Weights of a small mixture-of-experts language model, trained from scratch on English Wikipedia.
Size: 13 layers, width 128.
Experts: 32 experts in each of 11 layers, 160 SwiGLU neurons an expert, 1 pick a token, a sigmoid router.
Training: a variant of Adam for the experts, 217M tokens, 3318 steps.
Below are experts of layer 8 (counted from 0) of a mixture-of-experts language model. Rows are named router (the router's row for the expert), gate (a neuron's input weights, with its number), up (a neuron's input weights, with its number) and show model dimensions 0-127. Each number is 128 + 32 x the weight over its row's rms, rounded and kept within 0 to 255. Numbers have three digits each.
After each expert's rows: a language model's description of what the expert responds to; "comes after" lists some tokens at least twice as common just before its tokens as in all text. This comes from a sample of Wikipedia text that the model never trained on. Tokens count by the router's weight.

# expert 0
router:065195101176025118167160125107168115150064094177116146113075090091145112128114142188127136137090155141170138144079139158170064172133124162117103114106124123154113072125119094170158138150129168124133199155071139151126115151142140151111108128127129142162098120130141114168192083190083086154132105108095056125144169163138149152116098091125081163139122131138106147116173101099150149100171
gate0:127149203171101131099106114122099178121143094146084184144130123098142092165139160151130152158182150086094131160174140100093149081108153108094065110122092052191153160140127149127101123127198140076164114112131079124133108123088116108117105175098121135050117150131169124129165141086090095124097153133158087119111114139122121082168104215106100083132169153170152178163150171116132100178155
up0:141182135121150136103112094133149117073110132187115122155109135194122106119194122083161064166122111101112053133150118093183116130222150109126153126126075105080118112133100151141093131114134059154098133134143120113098171166080130155129158067099148148093229094148141074161119178161140148132079177136090085140125080161151099144139130136134141105113071113130109139125192080124133140130106
gate1:137112133089151132085123135133146138121146190169176190144082182115103161063180121120109098093088157125100214132132142129158133092082105154145092157116107166116093124114081227103118131162084120181100105146146123141190166151132151167149109146081092131074139116117153130145115141118160091114175128115118049115093184154105118115153119123115114116122154111167159067134075169139089139194103
up1:107173150124136161067135091074058163145135128123154100085144140170156112102132070086088125148136146121114115109171109131144132063169192087165054169211151134115174149109193093075134133113123127107081126105106071140157128093117163111116176112092124084092088151169108109182166118093141094161084127176155167152141135090110146173111147143095149156110092136134118133163143118117163147150193
gate2:158143127182064104144119074121149105142115115116097134078121129133108165067117124091137130113158158114092091154106085142133230127156090120115113065165175084133079146132183109192162089080138166084111156096118094109140142073177075111166163111129116084140083148143154131082158147124103120110157097172139178134134199076167139147133089133154153076176126119135156165148124090092166120139156
up2:131155143129052083119138087116136120147106109125136154098161148158140110071129150101104123111135196141111100185102043146168219165100132135102093115134178116158090155132152109153160081086162160095103157088103060107129162103186065140173136131137103116157092107181124137084146100148112091130143092153108149135124182143151155110134092092183142043138112151102142115185138119085144133137174
gate3:101127148082113167141184074128124201098163174115170104112146168179194119143088114085110139122178126139119169102158157061095160102115139078131164167142149138168123150139202138065053099128130067129142111176068078114125121094151113137163169106101097200112084142133126163126134137119152142118101157185136108134111121109121112046112153114117159134123145167131149089157086080125152103148134
up3:144057061117125132158065116064140080106150132118197156107115072118060144078139111128150156070092100156132090103167134155141154126156145107106090121131188162087125164055154123147196170141112093225074119076163142121132163127134106128103145081143145097116104122155125094139092116106174164156085136121148175121146147116149121145111179177171166122104107135154151135129121170118111120157097
gate4:141149090089160124096128168139115129118133159098126136133216147191121108168143119088094125118146096109104103100188092129116127091169150095132141178128092155145119142129131134071099078138121100121116088131182146135168094147065109064134179083096152173122137192116111124098083151127166106105076203129180146165153168149088163043135138126119138075093125155108179128162104154195127086139125
up4:183054176150138087140131128120106187066181167102155154102121135116107197109061062136174129102173141098094190104138153122108163080122116107149133122134178128124118181092148138081092162128141091111133079172130125063125146083147111182090154109105114182108110116120127110173107150087152162110150175145152154115088138093114102134104176156148188137091118150133182081103109112139106076163115
What it handles: Numbers in tables and dates. Standalone number tokens in table cells, scores, records and dates, such as 3 in TKO 3, 14 November, 7–3.
comes after: " |", " ", "|", " (", ":", ";"

# expert 6
router:148147155113154130084099114091092124157111153149121140104062150145119163160091173151135144097127170141122179107131157120130096135140105135064185137092128078132154160075161123100146119088173089138079033136132146159189133078180163112081105109074163095161184120115152136091147123104098113088168115099146179166153170127172156130121070152151166148124106138169126067140100195073103133095117
gate11:102121096202107098087130108115120152161122180088145162113144184159147151108127073127116114171079067201099088157176102120149145129136150108155115187105047127094095142158150104081135114221112115119114146162141108087151168132127151141092099096132080167133104103078156137098140148115049128175121090106117161133116173155086141176106085132139146118140163084103107115171102076173098119147141
up11:112186111192123100097121179177127163127099142107140144120131120142120132138104129179116136142155075114071142143160074113166122116054141142131148151171089108169115104081160133115141146118093103101101175100203132113079183161187131174053140148091058144148134111088160171108150100130069139106166106137119157112097188151118143132200117129162122077054125092135109125127098086153108078133136
gate12:118178148143161144205166083118146074188105121112128123153125126181133108136075087107088098118110092125153154148102093118164152076152085103127108125152140156153179093115102144104134145120100189130121129142123136078216092098188149107088144211132069149145170096067176179133099104136149093091152125083174086137107107140202090079128100117092109168138144138105142136134147138132124139082159
up12:148091104117167109140093178162100129139165165147091173162156072102123112059118154091199103190160143129077111123123205137117147191163149110159126126145060103117098105163157139135158097163141124123147127096089103143099088145091090119178117063132098193067095136177119125117116137185128161172144170133170116184132132106104133108081092119151051143124130133092101109116114126079101146095124
gate13:104104149152175100182128127123106142114093108175153160099116166145089177150177124153140084097111151142070173094055118084161169135127147042157062102144129205108172155100127131177145137149123116055177182111173092155121054151141133121095180142063148167134141126114135186090116100144114153133096150159148112115149094068095089121126098148123158161135140109122106125143102130145129116180142
up13:068113144184143154142128081091084105072104137175164183102135119161053165106158149130083087091077118184148132150081159106156183152129128126147136113126173145092217169058083129169123075163085153171136156164146139147109106148130118136132127137104116177074170123144112118124123125159083104101126108192139103142133081089176091106106125208122153125141100139118142120132143140142122090160174
gate14:085104074123120184102116199099125150180103118100169133109094159130206163127071146132106109165140145137068121135088170081165134149130163125197123145148061166149119108118151121111129067140163139130147118112111180154153126153157166104111123112137085153150104151142106162137130140065139119183088164138153111130079122072163049114137179054152130060071165117123128111114133117125157180124149
up14:096086132152166117107090105116105151125128111205128124100067144117172158102177142103136075112102109120144120099100189113134101148140075150088153185097119129143194122135173105167138118161089121133111112130101131140159180135096144141151174097111101105130161120135062188124102108112153112188112170147121152217170136088180073135144161060071150125117117149140143091068186103161104168173117
gate15:105152140081131106139127113138126151152164090111146110136047159124103153110073123142138108099102138174161136138148148113141141171161174123148156115083140134129175126117040134140085139055089109103117133177133206170169103084156144040164102121110198089108170122106114126127175134096111131094173095089161165145097172087117146110212129161126137142095132103122123170161175146122107100068097
up15:097161139138110123095145124155131125184151178190104139147119183122126095112124085178180179166174159123112099156152168089156160144158121083153107113128119091182096122144113135083077151125163100106141104159117148133134119130128138136043114055147156125183097047130125162148185080129092051095120106132080108135094119149176165126118084113137099177100167120156049136144139152141104097082142
What it handles: Word-initial capitals and consonants. First letter or opening piece of a word after the, of or a comma, often W, P, B, sp, such as When, Wood, Pentagon.
comes after: " the", " of", ",", " (", " a", " C"

# expert 30
router:131087056091129102178165156111161121076113177082097077160201142123151078085160136105127124131170124131136095127123109153099128117128144164154200135079137095143157110123106176129106089119144104153081130089143072125087187113059160127116153148138100121120090145196133104133124068146184116142105102148117170101169135151073160097091182129108099132144077122114182119194134094123177118130178
gate1:154186130107097128141156150120140101183149096114139143110061100114180162100094124198139126180155107132148114141136201120100116138083137107079101135164155147095123155120176135152141134168096130095076100168143121107131157114136197151121155114052155138171114067142138105146125150132106156131091118155125105136061100106111102151050103067088152117197126128162143089206104121139160060083123
up1:161102152054080100128184105140197138183154087127124186104139149191176174096132077183096074141125136138111108119092107124107112096144171087176091134100117128153209072108094133135133119150148138105114141167194137126120129110144189147117104122122156112117086145190136119168141163162156161137096104152119105149048112094114091114116089124136088106072103198143123091143125157114125101103159
gate2:152184155104116158137115122121087168099099147132166152179102125083075131090108113100138082110116138104179139155133173155088150088123090070146150147142105096125044148134197112073128116158137111145149107115123090163214107103127150111138145156136160134056132064043120147128163116085087149130124136135175101182123119137107145186092119101091079160126153100193149082162147133167130147162109
up2:129136157180116154083144122143079149136136099179066141169121167196173174160127094068149142117162118132128160182147099072146084127148146191057089141161116169097119089164080125129099117110073199109102132133077108110107118141160112144156073161119107103108144137103180105107180135076166142113163135130104086110183131105131080103144152186142183141066135134101080130128103133110157097111151
gate3:105039098180151146132119105106146152189129144137111153060129162188126104101116095116152124112121097133097184067141160092201139109137173103150073105101104096139111096118102166110144178143161158089140138129101178139159089101234097103129118121151146136112114138151123140087107188143135111135128116103083114136136137123156144112083114164139101168187094126162158130116081144126013139127142
up3:166154154116105116137122103151074073095113091099074141145116045089171169162058213105072120136099158160094133186221090144073142105100115167114145156153176160128133176086121123133114156080081128126162095111139133132074140165082126156159087109143100110153141189104164110124096160146125122133153125169148154127108085113142121144172132166145147085111157168116108128164128155106167152111162
gate4:116129154110141164131106120107181128142105094101141131138125177160096105101104094147093128173093131155159128187114120062169084086123142096129108150178145180140046107215098129152126115079125108140115131135138134165134102154148086179117164150126177134169181110117134162125097189105079165089135199145144071070074163116118121104123141130187169111147123160121131076104129120123075180092064
up4:124109141116070151103163164139100135177095107105114116134109101168115153146131170106188161161179159123058161138131105121134093215148153158086123139138149151113152168100098097087078085105043149078109129122105115092148134178138159128191130156104104106132161133118122117099111146187135120192181081145136207160156104083165123153094166180093120091100131166082154142138080182134142115120111
gate5:143205160177119179114087139131149174132110101209093113109072133128107072154112154121143113188114090104124081147128144079109102130159136132101127121181162124124123138192107117090166175112124102102154134152121117134132170124132138184154111121099200152100124115136168134103116189114093062178189190139071144186101109126176090101098129153145149119093145149121098039108104135150088123106122
up5:145069132060080096135165152159116051181114084094183171188124153133080169132139120165128147148164202126080163129116104131157142168162169080131099134127114149112124135142121097103085054086092142180142116110131165112112108158125151135134233146138130096114119118080076120143111080212116161137111161169128130134112082097122143162086129136120112110151160166109132142143080144135166129116097
What it handles: Line breaks before headings. Newline tokens, especially the second of a blank line before section headings, list items or table rows, as before ==Schedule==.
comes after: "\n", " |", "==", "===", ".", " =="

# expert 27
router:116128184178078193059099114124151126113215150158131156125085129095082191104139126127104124130123150126130082109111134116142185186140106112103136139119057102103115165085122170082138147207127109125124128169104161164102071163140170132130131111138096179123102166095075121058107174109074140143126123135153155062140112097195177156156145114116121175083139132132104114095135124154127178110118
gate12:120136132064138189081131082110115117151111100124144142127111111138093150175130082131162125124129164152167142129075169163097188165142122127067078146107107187152213136093117035128121115080172143142120103126108185145143115103152166102160139157143161107162176172155093088152135108106085085097172138180071142133101130110093156104138128094088148123104136127154173087135093143078072139183165
up12:163164159088104095143135122125178130135123141126150133144106102134115118150171089106135147099098079111162129117100127115157107168120099138135121158084161211145159111165119071126142188038210125140099123083148130099105107078133112064117152135166127133145168162060067081137085137104116126112168149124076151152082122090046129085158135133178134153132154176147190152148103184148141162155139
gate13:127112119148150131130087113113126127161104137111101156146132114102136201107160107135209083150120155165146097100093151111107087054145153153096108090126093081095067129096160098127148100101162131148118117186103102121079074181093129092090182178071097085126182160157081166107144124191162157141127121123155162109156142133170117172160153114151166149103153104168069144116195156085120091125082
up13:072102136158071128159057100130157139135148102127123099145061078116120108126173194144109147096107114157137130129118102067142161134093091141128184161102122143135117139096101098129135127163140141106096074148100168159124112039109148187136102061180118089125119170152082173128121108153155154183090119134159130185139099152119069083167103168169163125141167154082107165091168117164158188126143
gate14:103142119119089175127077149122160129150179165117157191158096181137152152117195128145122158166084150130092076097177146184121110130133042153106089115133131082078121141072137190143140098114154133167139095169124124132110114113085137105165071113140106078161086093099196135155104158136128137107139118133096144133094151092134177138149119159116177110143095077186112143154123059145162135173053
up14:053152106081050153117082083056138123129102162163146165104133144108133086090122056182143122116124117150118118098116159145152079086216130141125107167090113112126097150111098106082115105097095139131184160149150103104135154091169153116111152157178175165142135074168180168189145117119139152111163062177162121141095098130144099144154166155157110141145106183147105097065144132135121106127133
gate15:083143113178131139151208140122171086182161168132159147081090116084091135089133132113127128163105131196097138124144094152121163118137139106152154137180097104091174151117132102116113064148125141173140105136134141230116118106103160103097106117161131133173090142110196161175106116102134103085104130177208094156120160151109061073115107133103085152175086134118130066127090104138089147125159
up15:121124117144100162071086126123081150135158132115167211094110101125123072101110168113070161136118164122132144171165132152135127113110206126128108084138151146118155110112191166102125095121139112056149134177172150108121138097108126155152155073155096137049074121163166160171145137124117117134064060078144154028104139114171121171146071098107172111147124150155130140156127140160166116154133
gate16:187082164171126122130164155138187143209124130168097172154158199155134134101127121176126100135171102138187171099093138173162159178106134158127115136153150166100132081110127084133151141127075121149089131104186133114143070114155155116153133124108170166126152114084129138170120117135149113101108036097116129111142095104156150074163072124084132072127127080131121161111083098042129124088102
up16:114114119111088117046190075079133083117089153021153103097113118124112127147140170110174082136120152148098156130139157131131091141137118137181083125103125172187168116131149101103090121147120105150145194162146105152124158109094139061114143154191114118148053185184156141143150099098085123067165125131101119134112123120130103136095156137194133148140198118138108097128143115138125187104175
What it handles: Two-letter word openings. Opening pieces of words like ra, Mo, Na, ca, fa, after a space or hyphen, such as ratings, Movement, catatonic, jumper.
comes after: " ", "==", " a", " re", " C", " was"

# expert 4
router:112167193126179095135126137141117114148148156177129155123135121119132149207096103177122101146105102150113124141110132124173129184181096125111095129095095096125152112146117063121153128191161180109123110116145174131089120142142097067034176132130085183119161128128105189152154138150097139080103186180112117108067127095111072143155069108104149117140117140161141106129103126083063168186169
gate1:084180144193130150111140130141147082147100142128085136169083118157159135148088179186092207136117170097104137154130135155111126133089177157162155090113193169165149148116156116115137115097187121155157129147130068071045115166119105131136129120101109164187123147114139122127079191116142093087159108078120077073097129106171101115179127157081138091143159111128114135144076124098185159099108
up1:161119103082119093139127116105063148044163084156152188111126136044111102112118143160122094090176069145121132097147119142133128129147114154109124165101093066134129157126111207105120111179122061122114152110119209181180172131117120140109092109140149152082156143114148121078139068101149152138157152139126209123145159125104139159117183144166148125145097128099090106089158096192148146162114
gate2:149137088100164162160094126162146119082108081173076135146104087103148126117116120145138164148105126161155113116178132045079162140145155120099143171123139108152145092117192072191118105082182150094166122131112120097109157128126047183127148116126160148119148081077097070136115153149080103106135135170128167126120096137164128196119107116150083157096163175089127134083210162099115136080170
up2:170132129165095153119149147137150152076105152170076113124162161105131143115090123162123103117100194113103113174135094119163153061188184111159087129131150107156164165092117165051170107142102136143186055143060154124142190090128124110171103165112121130050122071111120148128114119138146054137150144136078190109081131129166128153094133110108104131147136174167111145175093159120121090091144
gate3:113123103149143149076157086142117148203127154115145189150122146132149132161122102112109116094117176129035142153126120130176111143053160132133100131088157128133138062138153146110193114133183136097133140113077125132149120115171091152090141151181137181137119145120124135130123205124072114144158080133166112080045127156133133105164040108116111109139133061137193119107124178108106107172179
up3:185113130061127138152122149119130119062138114101123111146167132099125116105188117126121134111115117116201147097150140110066193164174112142171139095165082168102142204129118156153085116116074168201086113120153143136082141141110108056167085093101089093119138104117136137131132058084189130114067144083119126155167120118100143159116182116148096143136144161060072152130126119138179154112107
gate4:125153106100131139150076136104086096100103127144140106094102097124108109137116154182151145122156093095125143114134133141137143167158153135160119135140127105102164121125111109163112155101078206134192124085156126073179128128091098049141128118072187071107133136127099170168194159104153111135156028164150181150151101142130077109142180195103171082095132141160048150154181147120155122120140
up4:152101094100137106132160135144156172091150145168082075108161122190105140145133100080128027090138156150125150165205149127091100095130122111124101112103200097178148165096126129093141206150180104123104123163187131110108120180143149129103111093144083103164066126159110141084147151150112152109153134103130093176108156098153150120122121153082120151134104053099107109087132190143114147085074
gate5:113137141091150168108091095178119177119118117129234072121088183130062103134151131103099140117121111137156130117163127172137165123116120092125160132133100102069109128170077094166163119142112054164134142129140094214157163111122100105093135140121131156109165032088056138102138137103141114149103117100156174171143115182079181133111114128142132198143164102144117130155188120128154136142143
up5:092112168100152123120195132141125117136194158089107136147138073154156114184151138079095158124201092148147131096115086103083107179134155190097120114154127114091193110149179123124106155129129179057138114150148129134149118183118074148107148158103097129162028158120155150140157101106143102115092110129126134115179125114106090125153177175147184091174076163113125059135103129103108075115135
What it handles: Line breaks, leading prepositions. Line breaks after lists or headings, table cells, and sentence-initial or spatial words like After, In, On, See, over, near.
comes after: ".", "\n", " |", ")", ").", ";"

# expert 1
router:188132121107103165141070186101129152156074058162174139112102125144110155137150113211143131131079122120094155098103133116201183121091095175130048140094146106093102128129146109111154149107173126110148076105157141119172109139120126143146120098174154127129123112105123111109138126118164126098074198146112080162096114155172111164150112140217104148153106085171138146104154071132118109044157
gate12:136151121145167157154093107159172106137087107138126149144099136112106174146182173120108144154184101159167075127108097086129103081099111112052169090149158118216157061140119135150087160087091153158088143113142097134141135135167118180125138059193169138151126180067140097147087129149083103112151060114107168102144123088135154160134134089142117154082118114149132157103131086111122106093051
up12:109159128166115116158147165135073138123136139195146081097160102130133131116147140134153151140071143183112148200168135124165176114100192174104148092160100089143103147165128115112189072108153143138106159097174143118059174106114135093091169123131110187191150056200088074159109128090095095138091122128103115095116096101110122129137110155166174087096093129139090102102104159107081118153091
gate13:050149145142172175054080095155161162129112147126142123175153060139109105083161128194117148104148075157150129142169115133087075121113163107106060157117105109093132121141081116131156146155120172113123115198116171177124097161124112086124108108145146113161117175159105109084196088113131146197114101105146100123072168136141123139128062163161128168124121176136093118125108124095155131207128
up13:113159172105147157138114125106140082141144152117183097114132153099101186095182135151154168144132083158229136140191105140141071110203090120166163130154154174099098092102094087165111132081089130124102151065177078063104149137070134118086131102122178152072136159154143137065125156134122132145146108088116153105155113155077120111146139150128088101164144153141086163089087132114104158155092
gate14:151146148171127153150141135106173152153131092180102134127106132125196106153126096107173136124166157155112167135111130077090117098120189076063142129095035151076126147121114113144103088159168130131118169146165125159156084164171085122109160149079090206141172108113123151066173177070157141088138131070122165083160135156114129135156084134179130138140106118131109167157133070144151158071107
up14:114189107120146144077117119094065107166105151157129118122100089146136122138138107119134106157129059114176131121095130109120089082179123126090129091083192109113156091128126109183141128072089092107161194109074144152183198162129116163121140062127169163162127168180171129098155159156123166110146152135156140087114185096139060121124146112097071094102123155150095076136169097102086127150181
gate15:154167118134124100106150084165090150118106118087161157081125136157119138165123137056129159180091153105066114096120096165093181126126088103125063073082144139156152109111100142155120127124143134141155095190120128120155059068198181027095058126173138141173114206116137144152128139111162162103155148145151103163171141078116149145125134102112071100157149094138143164119126108128150141146131
up15:130073140140134078141104089174156151087093132152142191124143138110102108133120121147075130168073121137111058090159087163147140109133110151146145151155171081153156125108057131109156079109149163103142130134164131148116111047119130109097131122129182093167161123133059148142111111103144198122154157163152108152148163118065083198130096135167115117162097177071040079122174141139115151107150
gate16:088134099110162124137098126172114147170159112156134071188068124125125156110099181145088103084140174108106196141097157096104232187097125147145088058125089084121086170131120127086098071142120134129126133110112156134145118163134193170132104152128096088119123141092184166135135115090151111094148135143135170129055160144136079137110163097113181112106105117150105102168148095084132118174181
up16:125120148141166128114122165152129114201166110142116113174141171115125161095091118088100122101109155097103152130138192160119174175107109170147118141219087098141095163118166113102123095139099174128166146138094166104129111171081203149160142101078126136130129109135162132120213106075133105074103124151141101113117148133176084113052089134086153117143080086144095057168147076106177133119156
What it handles: Section headers, table rules. Closing == and === of wiki section headings, markdown table separator rows, and name pieces like Mc, Mi, V, dis.
comes after: "-", " ", " Mi", " dis", "is", " Ma"

# expert 11
router:113087180129109134138149117098117208162122112094129103104128070171121131106156211119079141118194122148093158127146101145189104139147142142124178167157096210104117078132112121135114121132130153158111125169112101148104134099086064160135136117194113126159118156116162147017131142112087119106117132158134071147073107212091108137140151130123132129148114090081174087150134115132079127124177
gate0:087171122121109118094061085137090164111109139128177172096112109126102144169171131159117137141085124134155139106130187102104076145124120109094085138079175115130137203043128107115102115133152102138124120131117144185119024132186168137132118116082104100154119136141123123135177152109154185170084118168120150103131190054124072074145116162176165149163154127151088151174158107118109096124126
up0:129151243151107165136092131054099140092074131128112089095136141150134109022065105146126106157159116153153155096096105070151113130179149181137122104153179156148158158075146104133095130070141159106152145129167162131081138123152132115144114141130138117064161176147128155130092157123135131167104117130159123106108086090145132118154167129120149124155138139090115052074091133195175099134107
gate1:066057165199131151119162123147143084185124109201150099145036128156141099147143134149114108156136101137087128118173123138163141104169047155131131190138120079093132093136142127068121124139083136183183136066156067144144136161109179154166153105074134120107152128138154145135166065117109097156134116143126119151101152166190098163075112134111112095161149127145116096079128149104132117112159
up1:136144161091154121112133183106156113136196123060105118163156156155120100098154096106131116073091089155159124107131095154119119098172188171107118118158093189120067130099112144150144108139174155121078142144119142181132153151120074074129091166169148132055109076177153086091138124119097136163097155171150082124173107104112132106131161082213123160131118073138053154112156142160106107156100
gate2:109139167114128167121163124137133099091119122131149124158057086115089119176121167161086131085097114133115096102139181117126094137226102181109147145151181152127091115190139121173093132148210141173118113177072160155087120122160136090153120173136111168133074176168124126142043108127091126113141099095079103157100144117135139086096112144116116094152114158160178074121172188160102090136117
up2:121099130081116118059129149126149196122132098122102123121206172069109160165142099083192128110063084127115114162168147129116191107124105104148149115081151115141174107134040150084157148116105141091114129102154110200148153139096165164153115104111081145116161128095142145194129129168106146184092099132102201157089124156118109140129151145095120092142089142156094147078172127074120095161103
gate3:073154117170096125103179103204097122095140149107120092087138123161098101184158141158141170136093141152096182093129067149116153166163142129159119122147101167114176118101095179087148148152135122106137146177129083181101092096104102150060113096163127162134149138157137172097170153092153127112125113173112062156111146158134092158092167186132100040128106124159129174103101176059092142135120
up3:092165130165221135126206155080118101108101092121116134099145153126137152112150130112110160057086122125112136155091166118143099131057098110187127131157171073080141128090143187148151115128140057125148113197138130141078106149138150100089156167102164096122139080094146114177111181118137116062162162128133110176127159149203128085157127090124167115125118082124075090127107117173138094138120
gate4:091104183176190123137189130140120121103120110078199140153055108119104161120117147157163136109114135106098140122136102092153101167096109096092113113110150121121168088093127134132178122122177166133180105165112204154083107133124093174068081089145190069133115180088101185137125129056126154139093182122072134109114122123130125090147140129125134087114140177154166099048110160120131128166138
up4:154154117191148083108112122132093138098133151184102166161121152092167099129140106113122061123149116113114034143153152175126124145125059180113152186149187105169110102103137086097089136136144164135117080140129097085146112096131160082137140128136133132106099154147111125215135067112113135109156114134063169198141171178100135111092145062130144123114114122116117083143187095110197143168152
What it handles: Pronouns and clause starters. Subject pronouns, relative words and conjunctions starting clauses, e.g. who, which, he, it, and, plus name initials after headings.
comes after: "\n", ",", " \"", ".", " he", " and"

# expert 29
router:111077088158097126109127083138078167160135145168191130118164153136111126134148072118168124165140108097081119088116098121151073160134164175083115162211120098112122134090162186147095109113161176101127086153128179146055205119093117102138133050096131136113156131096131138164123173066149154146135121111160144150075161153171104172129145109101136127075104166065101139174123151109150150105147
gate0:142090158133140129127139091148098156102168088101136132169108118116122114150126131153090114051111114109140175148156188174122160156110095177190076113088099138112182155213135141107155154149143185122117038191102077124140084037140089140174069188057148125113133194092121135072130131124113131110130103101144133121132135134099122094115123138147149165166162127119153098099139110102163149144148
up0:097127164179169140136082057161105181137120092095114091101128107084115129097211114118117106094107113127152200122101131068168131156170185104152135173138074066091145136126143180145082102187150130143124057171090135154125145110096095119144108146101104092149159142129181110102091149129138117132103135142113145167134193133124135143091101123081166148138140167133138085173082069086123186113172
gate1:171063162148114145156118109075185164153143135117087157139159176092168160071144146198149143154161177110119122072122156153140112137127057105131089111117166161104171125172102200161105139116168103089085166148083116153118102116133148127128096147172138119137117152080122096126139137146094157137099088165094175121039118136164131084200081111091086131127154156084164128122106139097119101118063
up1:062085119100105143170125135093114137176149112126218141112127153180112085098150141094114159135094145172137154089129161092143114165180103125132099171097129140125171134174168152093069119131121159151171110236116127141119140137136115047139143148171149064186159106199120142170111106139096068155105125170110136147137135114118106093080125193139157081136143117112145117140100159067084132128132
gate2:168143074118097066152111144064127129155082102132133145115152059113207137096165140128150063123132164116162144110124161124169145141080147115043116131072135130146164208102109146116140094107095201124196090135100152081143156162150152139114119198125133174121149105099146090127128196123143080100134096107143085097106086127144160119162111097166145135105124114066167112167135106139108147082122
up2:063142116105177139084113132178169119074081128099086124140085130137110120118129119123092174143167081126095100101127116105108112114133153131186144062175159070149111161123117123152116142184179168114205134122155167161063133115127114173163162109057108138068169090136092171128177104118088132109128169084118095130119148197102158122145152213071124121126159128146087139121158105132155145134166
gate3:189132148125089070150129095107162119165095103148092092107129081102099170171177109187169087135137169093136121112200089134199105162148117164136162100150079138141159160080061162137083093070106073095151138173144148080089096104103103146143112110112132126084156117130114103066107172113130121135136174196167098167096079112134123161162117151133095113120153152163128120164104170078148148124110
up3:139151133066149194164173145224130096144143092141107104086122157163103111090107138104069174132159141143106119144074163162083179070155144117146128162084119153117103132193182166157103098123140145129108162078059112151143144171173101107138142161103154094182118107187072127134101147126110142142112064156153114121110130140117070094107111107113134095096138137108114101148077115191181088123142
gate4:170136139077130157156169145126107166129164115128229157154103105154101103205101158115066147056067177154154132133183127111167126146110137090151099093089143145123150108200174146135108138156142106131110157099081078162172074136186138096133149154149171104158129115095093182104126072072155133142146095107143104095098159146117049121142145135099148142115123115127140154065149133123098091138111
up4:149161207151129111159154123122105147100145074157116114115117142129084164146117122160156099103124116094165117156150121105142127180207141145114117161135186112108211163160087153116119175122102104089134091137077102177147108123095158143077078107166095091144098163113141122135162103190106145131062146143077141157107148117140130122142114093097172145155109085168113163121172107054120077190047
What it handles: Sentence-boundary spaces and syllables. Spaces after sentence ends, the word to, and short capitalized opening syllables like Bo, Sa, Ka, e.g. Sa-skatchewan, bo-dy.
comes after: ",", "ed", " to", " of", "ing", " bo"